Experts of a small language model: vocabulary 2048, 32 ReGLU neurons an expert.
Below are experts of layer 8 (counted from 0) of a mixture-of-experts language model. Rows are named router (the router's row for the expert), down (a neuron's output weights, with its number) and show model dimensions 128-255. Each number is 128 + 24 x the weight over its row's rms, rounded and kept within 0 to 255.
Before each expert's rows: "comes before" lists some tokens at least twice as common just after its tokens as in all text. This comes from a sample of Wikipedia text that the model never trained on. Tokens count by the router's weight.

# expert 50
comes before: "\n", " The", " He", " In", " It", " On"
router [110 166 100 146 138 100  96 104 120 137 150 130 159  74 136 119 120 144 102 140 170 135 134 159 143 154 151 120 137 107 169 127 138 129 121 122 132 125 112 126 140 150 122 131  94  70 146 122 129 219 149 168 120 142 121 123  84 140 178 151 131 118 144 139 108 121 113 123  92 126 146 140  86  93 139 153  97 120 122 110 150 143 145 104 126 151  32 131  85 141 146 153 134 182 102 115 105 111 116 125 138 135 123 147 108 146 101 124 152 159 104  96 105 123 129 140 143 122 118 152 108 132 115 113 122 142 154 102]
down0 [112 152 147 150 132 127  87 137 146 127  87 137 141 134 149 120 158 116  76 132  92  78 142 105 130 112 122 148 132 132 161  96 139 121 161 113 131 118 103 138 148 178 140 123 131 154 127 120  86 117 137 130 116  98 174 149 132 114 142 108 147 145 134 151 116 103 121 129  74 127 110 136 101 123 109 127 100 109 130 151 148 125 130 122 136 133 132 170 155  75 153 104 163 147  94 133 153 125 120 142 146  74 148  82 117  93 141 141 125 190  86 142 121 127 119  80 125 146 140 179  64  81 101 122 140 116 134 151]
down1 [106 142 140 116 151 133 132 155 100 136 134 143 139 134 162 115 149  97 129 141 123 103  97  95 131 123 138 116 141 100 134  75  56 158 146 114 168 146 115 171 161 127 135  93 116 159 141 143 126 174 130  70  98 124 111 106 122 120 175 157 170 108 132 128 110 137 141 137 144 133 109 144 136 133 137  91 148  96 144  81  94 102 151 113 140 148 149 165 135  93 173 119 126 132 107 166 109 138  97 146 159  84 138  97  89 104 142 146 164 166 164 158 138 141 138 157 113 154 129 135 139 134 127 105 112 106 123 184]
down2 [115 149 103 122 136  60 160 149 155 170 131 155 148 130 112 143 105 101 109 140  76 105 109 170 131 168 122 208 105  94 116 154 140  91  95 109 106 153 119 163 113 141 123 122  80 134 120 123 132 162 140 116 109 161 143 120 121 157  77 125 104 133 141 107 166 108 143 140 130 127 100 133 146 126  94 119 115 145 115 126 153 142 108 149 105 107 144 120 111 130 132 151 122 137 135 151 114  86 120  91  95 144 155 163 128 110 122 130 122 132 101 115 155 153 165 102  83 104 172 137 167 136  79 113 143 126 155 143]
down3 [165 140 107 127 106  90 139 125 124 131 121 145 136 126 147 135 128 160  92 132 160 123 134  91 163 157 183 152 149  96 154 119 125 138 147 163 104 140 126 117 159 124 127  60  96 116 142 129 153 156 162 127 105 131  93 116 114  96 109 119 148 136 120 117 124  95 117 158 157 188 141  89 129 143 142 133 165 145 129 135 171 132 121 119 149 141 176 135 156 127 114 137  98  96 139 125 106 134 137 143 138  78 120  86 130  72 122 148 136 117 109 137 151 126 139 131  68 121 155  88 105 100 106 101 104 135 113 129]
down4 [173  95 165 116 122  85 136 130 117 118 132 152 152 123 131 111 128 158 142 139 102 181  98 141 128 148 115 150 133 125 150 153 155  82 116 142 148 121 117 107  90 157  90 123 124 121 157 151 118 142 117 149 136 103 127 118 128  98 113 100 111 127 114  98 136 141 132 102 112  99 112 107 116 136 114 123 132 122 102 162 125 140 124 141 149 150 118  97 107 154 110 101 176 121 123  99  73 149 120 169 177 125 164  96 145 150 162 148 106 157  81 144 151 121 135 158  81 134 179 110 136 123 147 123 187  90 126 152]
down5 [115 119 153 138 111 120  89 113 130 112 113  84 118 105 106 124  92 113  95 171 162 144 133 138 140 178 112 106 121 163 128 147 173  98 118 122 127 125 144  98 110 107 133 122 126  87 103 119 135 123 116 154 143  97 109 115 135 161 105 116 109 132 118 123 161 144  91 180 158 188 172  66 168 131 155 122 160  94 122 129 131 104 129 150 121  92 132 101 146 149 100 130 140 139 147 109 110 122 151 139  97 175 129  96 143 142 112 130 132 118 131 127 106 130 141 116 116  98 134 122 150 106 151 114 109 167 130 101]
down6 [141 137  92  97  98 122  86  85 149 117 110 133 117 133 144 110  99 152 117 143 161 139 146 134  90  59  94 165 113 115 101 127 150  90 128  66 123 115 106 115 129 141 148 132 165 124 101 128  82 107 142 122 129  96 113  97 127 124 139 143 119 134 112 134 164 169 169 101 129 127  85 123  78 116 104 156  88 119 136 102 174  84  88 131 134 105 154 117 144  99 116 120  91 127 139  97 117 140 134 131 142  99  74 108 104 125 138 131 130  98 168 110 130 125 148 154  82 146 126 138 137 112 117 122 103 111 158  98]
down7 [150 187 126 148  97  84 115 152  96 166  75 140  86 132 194 144 134 135 147  75 139 137  92  79 140 119 145 123 125 120 140 142 115 126 150 141 144 137 132 100 149 135  60 144 145 154 148 138 149 147 140 192 103 108 117 145 149 120 111 133 136 153 117 162 119 125 153 149 154 110  99 116 107 178 187 118 152 145 118  71 114  88 128 142 115 147 112  67 113 144 144  62 137 125 139 105 118 129 138 125 173 119 117  96 110 147 146 156 148 142 109 104 171 163 105 158 118 150 136 127 178  90 111 140 133 124 113 127]
down8 [142 141  93 127 131  90 149 113 140 105 138 176 188 127 134 134 167 153  99 136 122 147 131 155 124 136 172  96 145 130 135 127 102 155 131 106  98 136 122 108 123 188 118 174 151 142 140 185 178 135 131 180 111 121 162 181 115 123 130 176 124 105 139 165 152  99 130 176  99 116  93 115 152 136 113 104 105 167 112  85 150 129 130 152 185 141 132 122 119  94 160 147 128 132 106 132  82 139 117 137 130 164 141 114 126 129 141 126 118 147 144 130 146  75  97 115 168  83 101 136 127 157 135 155 106 177 129 127]
down9 [119 169 150 163 122 143 122 174 174 151 143 159 113 164 130 102 129  92 162 103 134  90 151 161 151 136 146  74 137 136 142 140 142 103 123 132 141 135 156 122 148  97 171 143 136 153 102 120 146 133 154 128 107 162 125 127 151 157 130 149 122 167 123 140 140 125 117 135 132 150  85 121 100 121 163 121 109 115 110 123  82 167 147 106 102 115 117 148 159 118 119 109 111 173 145 140 126  97 126 115 138 115 169 170 118 105  76  96 144 150 141 104 116 157 136 108 117 142 140 159 136  89 173 105 132 131 127  92]
down10 [117 114 130 124 107 127 164 112 109 128 142 117 103 163 119 100 127  84 141  84 118 138 122 125 158 119 127 127 127  97 132 111 104 112 126 167 140 104 138 150 134 113  85 106 123 190 120 156 124  97 153 134 105 122  90 132 173  62  94 141 106 147 118 111 123  92 134 164 144 179 129 155  80 135 152 116 123 128 103 148 103 134 141 162  95 117  93 137 146  94 127 148 147 114  89 106 114  93 117 120 116 158 175 120 115 155 124  84 128 126 174 146 120 116 129 154 148 134 162 137 129 147 120 161 116 130 119 151]
down11 [108 155 119 141 131 123 153 151 109 109 114 141 150 117 165 159 148 149 104 104 144 171 141 117 101  72 138 103 155 147 149 101 130 119 142 114 159 158 128 103 128 108 120 144 146 131 160 127 140 168 152 111  79 120 107  99 170 122 146 160  70 144 119 170 139 162 108 113 152  90 147 110 163 159 148  94 124  76 124 125 101  90 101 147 160 156 128 130 109  99 117 121 142 112 159 103 143 123 115 127 162 129 114  99 110 156  76 157 176 102 177 129 154 134 123 184 112 139 153 149 162 112 160 108 163 116 146 135]
down12 [133 130 122 120 110 117 122 104 159 181 125 124 139  93 142 116 126 142 138 157 148 134 172 138 136 132 152 114 120 123  97  98 150 168 114 134 130 133 115 117  85 110 158 133 137 124 152  93 114 140 114 152 114 130 122 139  69 163 120  55 141  81 101 157 128  89 164 130 108 134 143 131 103 121 143 164 110  82 147 141 111 125 126  94 122 106 156 119 128 115 130 131 133 170 101 129 109 105 165 165 147  92 108 121  95  80 112 109 113 177 156 114 149 148 117 125 144 159 119  87 164 137  86 105  98 123 179 116]
down13 [162 160 120 105 133 127 182 134 125 125 161 132  78 106 115 101  67 115 130 142 165 133 134 168 150 106  90 142 101 110 159 114 111 151 159 126  81 120 106  95 110 113 102 110 118  83 144 116 140 148 106 129 159 153 123 141 114 146 112 146  70 119 130 104 143 146 126 120 158 160 163  95  86 110 129 160 147 122  96 141 109 125  95 156 121 118 109 134 103  99  97 122 151 118 109 145 110 158 130 134 133  89 126 155 150 138 152 126 124 102 120 157 145 157 130 156 159 148 118 125 164 146  98 132 135  96 119 148]
down14 [154 131 151 127 124 147  72 146 127 112 111 118 158  98 109 107 132 150 114 103  93 104 163  93 146 132 154 121 154  91 119 126 122 127 150  72 125 162 145  69 143 122 124 127 167 122 130 105 170 122 116  65 164 154 106 158 131 144 120 114 137 136 141 102 153 175 139 148 130  97 125 137  97 112 151 157 104 113  72 109 132 116 147  79 135 147 118 184 163 124 134 133 141 106 144 132 131 112 151 132 153 140 177 150 149 112 101 154 150 144 105 116 176 130 114 131 151 112 172 120 137 105  97 121 130 129 128 115]
down15 [105 125 135  88 145 122 112 130 136 120 179  93 184 160 121 103  90 117 138  81 125 170 126 154 113 142 132 104 117 125  84  90 141 110 132 157 131 147 110 166 160 128 146 131 103 102 106 145 109 119 122 133 113 153 140 148 125 165 144 166 110  94 147 178 131 165 113  97 157 125 130 105 172 129 105 139 121 156 106 127 106 124 152 133 110 129 111 139 107 160 121 114 145 170 141 119 148 155 122  81 134 150  94 127 144 127  95 114 126 127 163 107 110 139 133 143 121 169  93 121 113 121 147 136 153 126 173 147]
down16 [117 114 134 111  99 125 119 157 152  52 173 121 122 124 152 109 166  87 143 122 131 164  85 141  94 111  81 153 114 116 172 115 128 111 135 139 142 120 143 117  95 101  75 163 106 154 126 167 141 113 136 132 128 115 113 106 113  73 132 137 123 128 131 149 157 123 160  87 181 131 100 152 103 111 119 131 161 132 113 138 106  84 139 166 118 178 137 176 154 100 121 134 118 160  81 118 132 143 119 141 126 118 121 113 140 120 133 132 134 167 135  98 122 181 131 138 140 120 137 141 120  96 180 126 128 103  98 125]

# expert 56
comes before: "\n", " of", "ph", "American", ":", " album"
router [142 131 156 163 133 128 124 146 119 131 114 119 120  91 129 123 101 120 146 159 124  92 145 124 128 113 151 124 127 139 111 144 110 132 145 140 110 108 105 164 137 142 137 134  78  83 123 148 109 158 176 169 121 113 146 134 139 130  59 129  78 123 122 138 127 116 154 175 124 147 101 102 131 144 139 182 129 146 167 123 186 125 134 127 151 118  65 144 141 176 166 111 167 142 135 150  52 111 145 143 121 111 146 111 109 156 125 111 103 135 111 101 137 141 105 104 118 134 133 131  81 108 131 123  68 146 131 116]
down0 [120  93 128 149 151 107 108 117 113 185 134  95 160  99 137 142 101 125 144 106 137 118 174 132 141 117 142 110  73 118 164 159 105 119  84 128 133 133 114 140 143 153 187 123 114 140 115 116 105  97 104 176 102 133 137 105 140 137 135  87 141 110 129 135 146  90 157 123 134  73 129 122 144 137 114 135 127 164 158 145 141 115 158 107 165 100 115 128 122 150 155 136 157 164 163 123 124 161 117 145 130 120 150 125  61 144 126 160 107 127 128 114 137 106 149 121 129 116 116 186 140 135 122 104  97 116 145 116]
down1 [118 103 121 140 170 121  97 116 122 188 131  95 144 107 118 135  93 129 131  92 134 114 184 116 134 110 128 117  68 126 158 165 100 110  82 138 128 124 115 140 143 162 153 112 117 128 108 137 115  93 111 170 102 128 123  89 133 157 120  76 155 110 120 132 147 109 168 143 132  81 122 113 141 132  95 131 107 164 154 150 137 109 158 113 152  91 124 121 128 152 127 160 153 158 154 113 129 173 112 135 138 132 134 132  65 138 133 164  99 113 128 112 147 113 143 123 143 115 127 184 136 141 121 109  88 117 137 103]
down2 [148 154 128 101 142 101 116  98 108 125 160 124 167 172 174 108 142 132 115 153  96 163 155 149  98 132 151 158 111  92 169 123 115 122 105 146 152 106  98 132 108 107 176  73 105 136 111 141 106 145 105 165 122 128 119 143 150 145  88 117 123 145 124 159 131 140 145 131  99 143 131 105 158 108 128 115 106 166 135 135 155 137 113 101 121 128 120  89 119 154 131 165 140  98 166 125 118 116 150 142 159 140  71 141 184 159 121 169 166  78 132 150 147 162 145 161 157 133 151 101 105  98 145 144 116 124 121 114]
down3 [139 122 147  81 165 113 114 128 162 134 120 114 109 105  68 113  89 107  92 103 149 103 172 107 141 133 122 101 104 141 147  90 142 110 108 104 180 110 110 104 111 116 136 113 164 115 103  97 100  94 141 102 141 134 107 138 110 164  92 108 108  68 133 141 137 139 148 154 130 167 168 132 144  79 148 138 105 113 124  99 170 108 127 132 125 141 111 145 106 141 102 135 129 131 126  91 134 133 101 116 135 172 113  92 105 123 121  95 107  85 170 155 151  92 145 156 138 140 123 118 135  95 126 152 129 112 121 146]
down4 [128 131 147  97 125 132 178 141 124 113 136 123  93 138 148 124 124 129 137  97  74 124 122 124 116 100 115 120 153 149 134 165 127 158 116 132 103 151 106 130 107 160 135 126  98 165  49  93 129 120 141 105 119 133 134  67 187 105 104 120 135 142 119 139 142 146 129 124 142 126  96 124 162 136  99  97 128 128 115 115 140 178 157 151 163 191 124 118 148  89 129 119 131 128 111 124 129 122 130 118  99  85 137 197 112 174 123 136 125 123 173 105 153 148 133 141 142 145 108 151 107 116 130 142 148 129 115  94]
down5 [127 160  89 119 101 175 110 117 148  92 106 102  97 144 142 169 167 111 135 141 110 138  75 113  93 127 144 131 116 121 135  85 101  80 131  88 149  90 130 105 115 110 143 152 124 100 119  55 138 139 135  91 135 151 165 113 130 133 124 169  68 119 139 128 121 136 123 146 159 152 102 151 125 137 132 156 144 123 115  90 122 125  99 155 108 119 100 165 137 131  98  82 129 157 117 156 165  91 114 128 122 143 110 150 145 126 110 162 139 121 143 150 110 128 164 118 111 144  98 103 115 137 162 188  96 140 110 175]
down6 [142 109 128 137  94 147  79 109 112 143 135 153 129 146 171 124 117 145 131 112 126 137 136 138 127 123 142 102 133 114 107 133 122 111 165 175 166  68 105  88 148 150 172 132 164 151 132 137  95 168 125 119 177 102 138 124 142  99 133 121 139 128 118  88 144 148 115 144 147 114 136 120 123 154 109 104 122 131 158  76 161 134 113 160 130 160 141 138 110 102 127 147 137 150 109 149 152 145 141 107 154 155 104 133 134  98 119  81 123 137 109 145 157 120 113 152 153 129  84 119 155 134 133 111 144 109 138 123]
down7 [128 161 154 106 149 148  79 118 103  76 153 144 136 129 182 127  72 151 158 169 139 123 130 143 134  87 127 123 118 104 154 113 114 103 125 142 105  97 122 147 136 127 131 103 121 149  89 145 111 157 106  93  85 138 123 122 112 129 120 116 142 124 106 132 115 133 122 145 144 136 129  88 126 120 114 129 128 137 129 170 125 138 167  96 125 163 131 117 135 147 134 131 126 104 126 129 102 106 130 166 170 158 119 154 138 197 125 134 111  74  93 169 167 102 162 136 147 130  91 162 131 117 112  57 141 123 120 101]
down8 [113 154 120 115 113 141  94 149 135 105 135 144 127 128 149  73 112 116 117 102 129 122 109 127  99 137 124  66 127 109 116 111  90 129 136 116 139 124 126 160 147 132 154 158 114 124 111 135 126 133 142 138 119 104 137 140 166 125 136 131 117 130  62 120 106  96  97 123 139 118 140 151  91 153 118 150 102 128 134 114 117 179 122 143 137 146 162 127 141 106  97 139 166 152 102 151 114 102 131  98 106 112 101 108 154 100 153 136 145  93 129 145 124 115  87 118  73 137  98 117 139 116 143 153  79 164 177 136]
down9 [134 132 139 152 127  79 128 147 123 146  90 133 120  72 112 119 116 149 123 119 153 146 128 132 142 131 148 129 125 162 101 150 104 136  93 134 155 149 137 153 116 115 140 134 122 103  85  75 170 128 114 122  72 103 138 152 126  67 111 118 154 137 116 151 103 142 123  85 101 142 154 148  99 111 165 156 106 125 148 202 118 141 107 146 115 131 142 136  87 106 128 125 112 122 138 129 132 102 127  74  62  60 118 182 146 154 113 148  79 106  99 118 138 115 112 142 131 131 170 121 104 100 143 110 135 127 141 149]
down10 [107 167 155 127 108 142 138 142 148 117 141 105  85 105 149 126 105 128 120 139 144  61 127 132 148 134 151 135 127 163 150 126 143 120 151 150 124 106 120 107 143 122 120 119 145  90  82 166 129 147 119 112 141 103 101 124 171 127 110 121 144 128 140 142 101 142 104 124 171 135 144  89 143 135 182 141 123 151 121  92 123 122 116  95 137  98  80 126 124 144 139 126 104 126 162 112 104 119 131 129  72 145 156 156 103 170  96 101 124  92 126 120 115 151 110 114 147  97 160 122 127 128 178 121 148 106  77 106]
down11 [ 93 137 159 142 141 108 103 134  92 147  78 117 139 102  91 110 176 151 190 117 100 126 148 175 145 166  75 163  92 125 116 143 116 120 132 103 153 126 143 183 107  91 117 135 104 109 186 120 135 129 119 128  88 116 142 126 159 130 108  87 137 155 115 133 118 170 146 124 145 126 135 110 113 182  93  93 110 121 169 103 107 123 129 104 138 130 159 126 137 137 143 121 148 173 135  78 106 116 137 118 151 133  86 140 116 130 164 135 164  79 142 137 120 132 115 155 163 124 122 166 129 118 122 128  99 148 139 118]
down12 [122 121 139 126 136 101 121 100 124 109 152 165  91 138 124 154 170 128 109 125 116 165 110  97 140 183 138 142 122 125 131  97 141 145 130 121 139 148 128 143  80 133 103 119 149 133 113 135 156 144 173 125 140  79 149 132 136 130 137 124 145 158 136 143 124 133 103 159 122 135 153 125 136 152  96 144 125 126  91 160 180 117 158 117 128 160 131 111  76 141 157  96 101 112 158 103 149 119  78 151 106 157 160 123 137 109 134 142 107 103 115 106 115 122  95 151 152 125 103 126 115 100 154 125 148 126 137 138]
down13 [134 104 114 142 116 136 129 169 137 151 107 162 115  94 125 190  90 107 126 138 147 115 111  94 155 124 138 122 129 142  96 152 151 126 137 105 122 146 157  96 161 155  99 141 144 138 148  87 141 105 136 148 133 106 185 131  90 109 155 147 123 115 141 103 108  88 108  96 131 104  88 154 142 152 143 149 112 121 109  95 155 130 130 159 146  86 132 145 101 122 155  92  97 144  85 167 146 149  70  80  93 108 138 114 106 130 145 122 100 142 131  94 102  94 103 105 139 106 119 192 136 133  75 115 131 120 147 147]
down14 [106 129 117 136 150 135 168 118 160 167 130 129 159 116 127  91 137  96 151 153 119 145 109 137 129 101 121 167 110 114 144 155  84 120 107 121 140 113 137 145 137 146 190 126 133 134 149 168 107 156 131 175 116 130 126 189 145 165 116 114 159 134  91 105 139 131  89 134 146 118  91 168 131  93 148 154 129 196 159 123 110 167 160  94 140  90  96 154 109 120 138 129 117 135  98 120 106 100 139 123 118 135 140 115 112 106 142  83  48 111  86  88 134 201 172  90 135 145 140 139  75 130  93 182 117 149 116  97]
down15 [127 126 133 148 180 128 141 117 126 139 117  68 136 157  93 149 105  96 141 107  98 132 120  87  71 140 116 156 118 133 133 129 125 154 131  96 104 179 165 107 155 153 113 137 105 129 126 170 108 107 138 133 132 159 168 139 137 145  98 172 145 130 112 149 157 101 108 112 151  79 122 125 134 140 129 113 162 123 137 160 128 129 154 145  69  90 102 154 152 131 151 145 124 143 157 113 155 123 104 163  89 184 159 140 131 105 103 154 180 135 119 120  91 152 118 115 158  94 137 130 164  86 152 145 141 124 113 162]
down16 [103 115 108  89 141 134 152 127 115 105 163 134 148 122  96 114 169 127  59 108 118  93 141 158 119  83 102 132 132 124 135  92 139 148 144 116 160  79 107 148 146 169 101 103 149  91 123 176 141 136  84 133 127 167 140 124 129 176 127 135 118 108 106  95 118 131 159 136 135 102 166 112 125 133 104 129  99  98 131 154 138 137 142 116 112 146 111 107 119 142 140 131 151 136 157 128 123 119 129 145 118 178 142 159 133 109 138 115 119 156 172  99 157 177 126 133 104 107 112  93 139 161 154  94 141 156 130 105]

# expert 35
comes before: "-", ")", "er", "d", "r", "4"
router [  5 149 133 122 129 106 110 166 146 132 141 106 146  88 115 128 105 126  64 158 110 136 115 150 126 126 108 124 127 132 156 162 160  94 117 126  99 117 129 101 146 111 132 106 109 106 115  87 129 148  79 105 130 103 132 157 138 148 140 146 155 107 130 126 152 115 154 157 172 147 140 125 138  92 127 155 114 157 130 114 162 131 129  85 137 145 148 173 133 118 131 132 165 132 144 120 157  98 109 123 109 134 123 126 124 128 111 102 123 164 130 132 103 125 137 121 134 124 118 153  94 109 110 109 126  98 121 108]
down0 [175 129 170 164  94 149 155 127 109 141 127 176 119 170 140 153 117 127 137 149  95 157 142 135 126 138 136  89 152 113  73 134 133 127 131 139 119 149 115  52 134 111 128 158 162 115 171 175 144 140 130 130 108 149 128 120  98 132 120  89 108 126 141 138  92 122 114 167 149 120 163 146 134 148 102 118  90 124 155 115 118 152 114 141 116 117 131 122 128 147 117 137 128 159 121 125 159  84  94 132 116 146 124  78 103  83 162  81 103 148 101 115 130 124 164 125 163 126 132 119 105 114 168 108 129 109 122 141]
down1 [162 131 140 122 160 128 132 134 137 121 123  72  69 122 167 107 110 191  77 122 139 123 126 124 100  81 164 168  75 106 154 109 160 100 147 124 118 149 119 128 149 104 133 155 150 139 139 172 116 174 153 127 111 120  90 129 138  93 145 133 126 138 153  95 140 129 162 120 143 119 104 128 107 101 149 128  87 106 112 128 146 149 146 172 112 119 129 130 122  99 174 178 121 151  87 118 143 112 104 133 164 101 155 154  80  74  95 134 141 141  97 123 160 113 133 135 144 108 124 102 153 120 126 168 142 155 136 134]
down2 [166 141 114 164 176  95  87 117 145 125 114 105 123 141 127 130 107  87  91 155 163 122 122 124 112  95 150 137 111 113 161 117 141 141 119 114 100 152 105 113 122 150 154 138 112 177  84 170 177 150 149 123 131 150 129 131 141 133 151 127  94 128 154 124 136 144 142 139 118 109 136  98 146  81 154 110 158  91 103 147 137 149 131 142 124 161 119 122 155 132 169 118 134 155 113 130 139 117 101 111 109  74 141  94 119  84 121 158 154 130 124 121  98 124 127 159 105 144 173 140 100 101 106  87 106 124 102 139]
down3 [121 129 120  76 116 123 176  98 148 111 131 104 160  90 123 116 110 101 123 106 113 149 126 160 132 115 144 104 122 161 133 126  93 103 169 133 163 105 128 148 117 145 102 123 108 114 177 165 110 147 112 102 146 141 148 104 153 103 116 103  68 128 138 105 116 149 143 136 137 124 128 145 124 120 101 107 135 140 156 141 139 105 115 134 102 106  93  71  78 152 127 118 112 143 121 116  91 126 148 149 126 120 136 143 164 114  86 165 127 141 154 128 157 136 123 138 163  78  70  97  71 129 146 110 139 142 134 151]
down4 [115 132 164 133 158 128 104 169 128 198 142 111 145 110 134 112 137 125 149 152 147 120 193 144 123 143 125 117 111 121 117 145  95 117  86 113 104 118 101 151 144 137 132 124 123 133 118 130 136 132 129 103 106 120 133 125 131 167 103 113 132  95 117 120 140  87 170 160 128 128 155 114 179 142 101 117  91 142 174 125 117 140 122 150 134  86 132 122 169 124 113 150 125 183 150 135 117 122 116 119 149 118 126 147  62 135 102  86 121 145 147 139 120 107 137 107 155 145 102 184 120 125 133 106  94 142  96 105]
down5 [ 63 107 129 115 135 109  76 163 130 119 145 141 146 144 104  97 119 103 146 107 148  89 156 184 126 144 154 142 103 168  66 120 163 130 122 139 127  99 118 167  86 122 149 130 130 139 131 137 121 103 108 101  94 161 171 153  85 169 104 152  82 136 171  99 156 161 106  87 133 127 159 145 124 165 179 159 132 125 163 150 164 137 129 130 132 119 151 123 130 113 135 120 113 126 100 110 103 123 117 133 112 156 112 168 124 133 123 107 120 134 141  82 111 144 178 112 121 109 148 135 158 135  88  92  96 146 126 149]
down6 [137 117 155  96  67 141 149  90 159 112 117 136 104 124 170 197 121 124 132  85 114 142 167 110 113 173 110 111 130 156 107 123 146 177 145 153 114 142 141  53 100 116 102 142 116 115 134 127 119 143  88 142 113 152 115 154 149 137 108 105 129 100  97  94 130 112  91 163 166 125  92 116 155 118 135 157 129 148 110 131 173 101 122 164 109 117 109 126 163 134 143 160 125 111 118 141 126 140 146 145 141 171 110 121 149 132 146 138 110 111 150 137 148 141 101 166 150  92 139 112 177  96 153 139 169 112 141 168]
down7 [128 146 112 151 127 113 134 145 160 139  94  94  90 124 154 100 159 127 153 136 113 131 147 132 100 156 156 136 124 112 154 137 151 152 147 138  90 152 158  96 136  93 141 103 145 110  97 126 124 159 143 191 112 116 119 152 129 164 139 122 133 112 120 148 147 160 171 148 133 133  82  90 116 141 148 137 109 104 114 115  91 145 141 126  90 127  84 151 158 112 171  97 144 142 139  89  71 100 151 127 160 118 142 137 109 156 123 136 129  77 120 145 138 120  78 136 180 145 116 165 112  93  98 149 127 121 156 128]
down8 [138 133 152 148 165  67 115 117 120 140 139 128 123 131 125 111 161 127 161 236 150 132  95 161 133 143 106 115  99 123 138 105 133 169 186 132  60  94 110 132 144 148 126 133 138  95 115 152 127 142 158 108 145 143 152 127 110 117 123 117 166 125 149 136 111 134 155  75 149 100 136 145 126  96 138 118 135 125 110 141 110 130 136 132 130 200 165 135 165  92 147 113 114 151 136 121 118 130 104 155 107 106 158 136 139 116 187 107 111 136 110 132 107 155 116 138 160 119 118 132  95 119  97 115  85 140 117  91]
down9 [115 131 159 136 163 128 102 167 127 193 135 117 140 112 129 110 133 120 156 147 151 125 189 142 118 138 121 112 110 110 112 147  93 112  94 115 106 116 102 155 148 135 137 122 113 130 116 141 126 139 129 104 105 113 128 120 119 167  98 120 128  88 118 116 138  91 170 153 133 128 159 113 190 147 107 119  97 146 172 129 119 148 121 151 149  86 132 132 172 122 120 147 122 184 144 132 116 129 113 112 148 120 134 150  67 138 106  89 125 144 152 136 121 104 129 105 158 148  98 183 117 130 127 104  93 146 109 103]
down10 [123 128 156 138 160 123 112 162 130 194 137 118 139 112 129 116 133 115 156 149 154 129 189 144 119 139 124 114 106 113 113 149  96 112  91 112  97 114  99 150 150 143 133 117 106 131 114 148 133 141 124 105 108 119 131 120 121 167  98 117 139 101 121 121 146  90 173 158 127 127 166 109 188 146 104 120  97 146 175 125 117 147 116 149 149  84 130 130 170 118 111 148 116 179 142 134 117 128 112 118 149 119 130 155  71 138 104  87 120 149 152 138 125 102 133 105 156 147  95 174 116 131 132 110  95 144 109 105]
down11 [126 137 145 127 148 146 117 139 131 184 153 126 144 106 113 143 118 139 140 141 120 122 157 144 126 160 116 120 117 105  99 147  95  78 100 130 118 124 125 161 139 113 170 120  97 136 112 124 105 152 152 116 123 113 122 122 103 137  93 115  77 112 130 107 123 125 159 166 133 131 124  87 203 149 105 105  98 113 150 119 126 161 123 157 152  89 141 143 152 125 123 121 122 187 154 136 115 109 101 105 137 137 106 155  63 124 117  88 127 144 154 135 123  90 124  88 179 141 119 167 115 129 123 111  83 158 145 111]
down12 [125 145 126 125 170 150  96 142 154 139 123 152 155 169 129 165 127 120 118 155 142  99 110 111 120 126 139 151 108 111 150 132 115  87 159 151 150 134 109 191 126 142  83 147  88 171 132 151 167 167  99  73 141  96 140 115 136 132 159  74 128 167 114 116 145 100 132 134 113 137  99  79 108 125 117 111 168 154 138  88 103 137 140 112 112 143 113 159 108 136 124 117 121 134 141 117 103 135 118 152 113 120 114 120 103 102 150  75 108  86 129 145 124 106 117 126 132 172 109 152 204 119 118  98 127  91 118 112]
down13 [157 141 175 129 100 111  89 107  90 128 127 142 111 168 166 126 133 145 103 153 143 129 121  98 119  98 127 176 114 114 127  98 124 102 147 101 135 166 149 107 171 135 126 147 140 141 108 108 110 146 146 129 146 169 117 115  94  91 120 133 190 176 150 104 118 127 167 184 172 138 137 150 137  93 133 130 172 129 126 142  96 132 131 125  73 122 120 112  98 149  94 123 102  91 104 107 152 136 102 107 121 109 120 115 138 112 147 142 125 154 108 161 158 155  94 148 110 140 158 120 110 156 121 122 132  91 117 117]
down14 [109 128 167 107 150 131 129 179 151 121 149 113 132  83 133 140 114  85 215 177 102 118 139  94 148 135 130 153 161 114  90 116 114  98 121 140 124 127 112 132 118 127 129 111  83  96 114 110 147 113 112 104 111 128 140 118 145 131 142  84 173 124 135 140 145 132 128 107 115 137 164  60 132 130 144 142 109 134 162 150 123 130 128 115 138 111 121 116 111 141 142 113 137 110 151 134 145 149 131 125 107 141  99 187 162 170 136 120 165 141 106 129 114 103 133  89 131 158  99 139  98  87  61  81 117  87 148 103]
down15 [141 124  96 135  92 118 152  79 127  61 121 146 108 148 131 147 122 129 106 123 107 126  73 102 132 115 130 141 164 154 141 113 155 151 162 136 152 145 152 105 106 123 129 130 142 116 144 113 129 120 115 144 146 143 137 135 142  95 148 133 137 161 135 140 131 170  79 106 120 122  90 142  75 113 144 135 169 108  77 126 122 117 140 114 104 165 111 133  76 131 125 118 139  72 123 125 144 133 140 137 113 143 122 103 198 118 144 167 141 113 107 118 135 149 119 154 108  99 153  82 141 124 131 149 154 108 151 153]
down16 [111 118 126 138 149  80 102 130 129 145 129 167 138 115 154 163 123 135 134 138 178 117 116 126 143 133 163 137 116  87  96 113 109 127 136 100 118  71  88 146 127 136 119 130 102 118 128 174 132 183  75 108 146 160 119 153 115 108 127 134  93 120 171 136 153 159 129 125 112 107 125 136 174 133 210 137 101  86 152 114 150 132 166 128 116 120 115 135 146 170 154 120 154 137 171 163 154 126 123 100 141 109 132 158 118 123 103 150 132 173 152 129 160  81 110 120 178 128 106 133 141 154 104 129 109 120 159  87]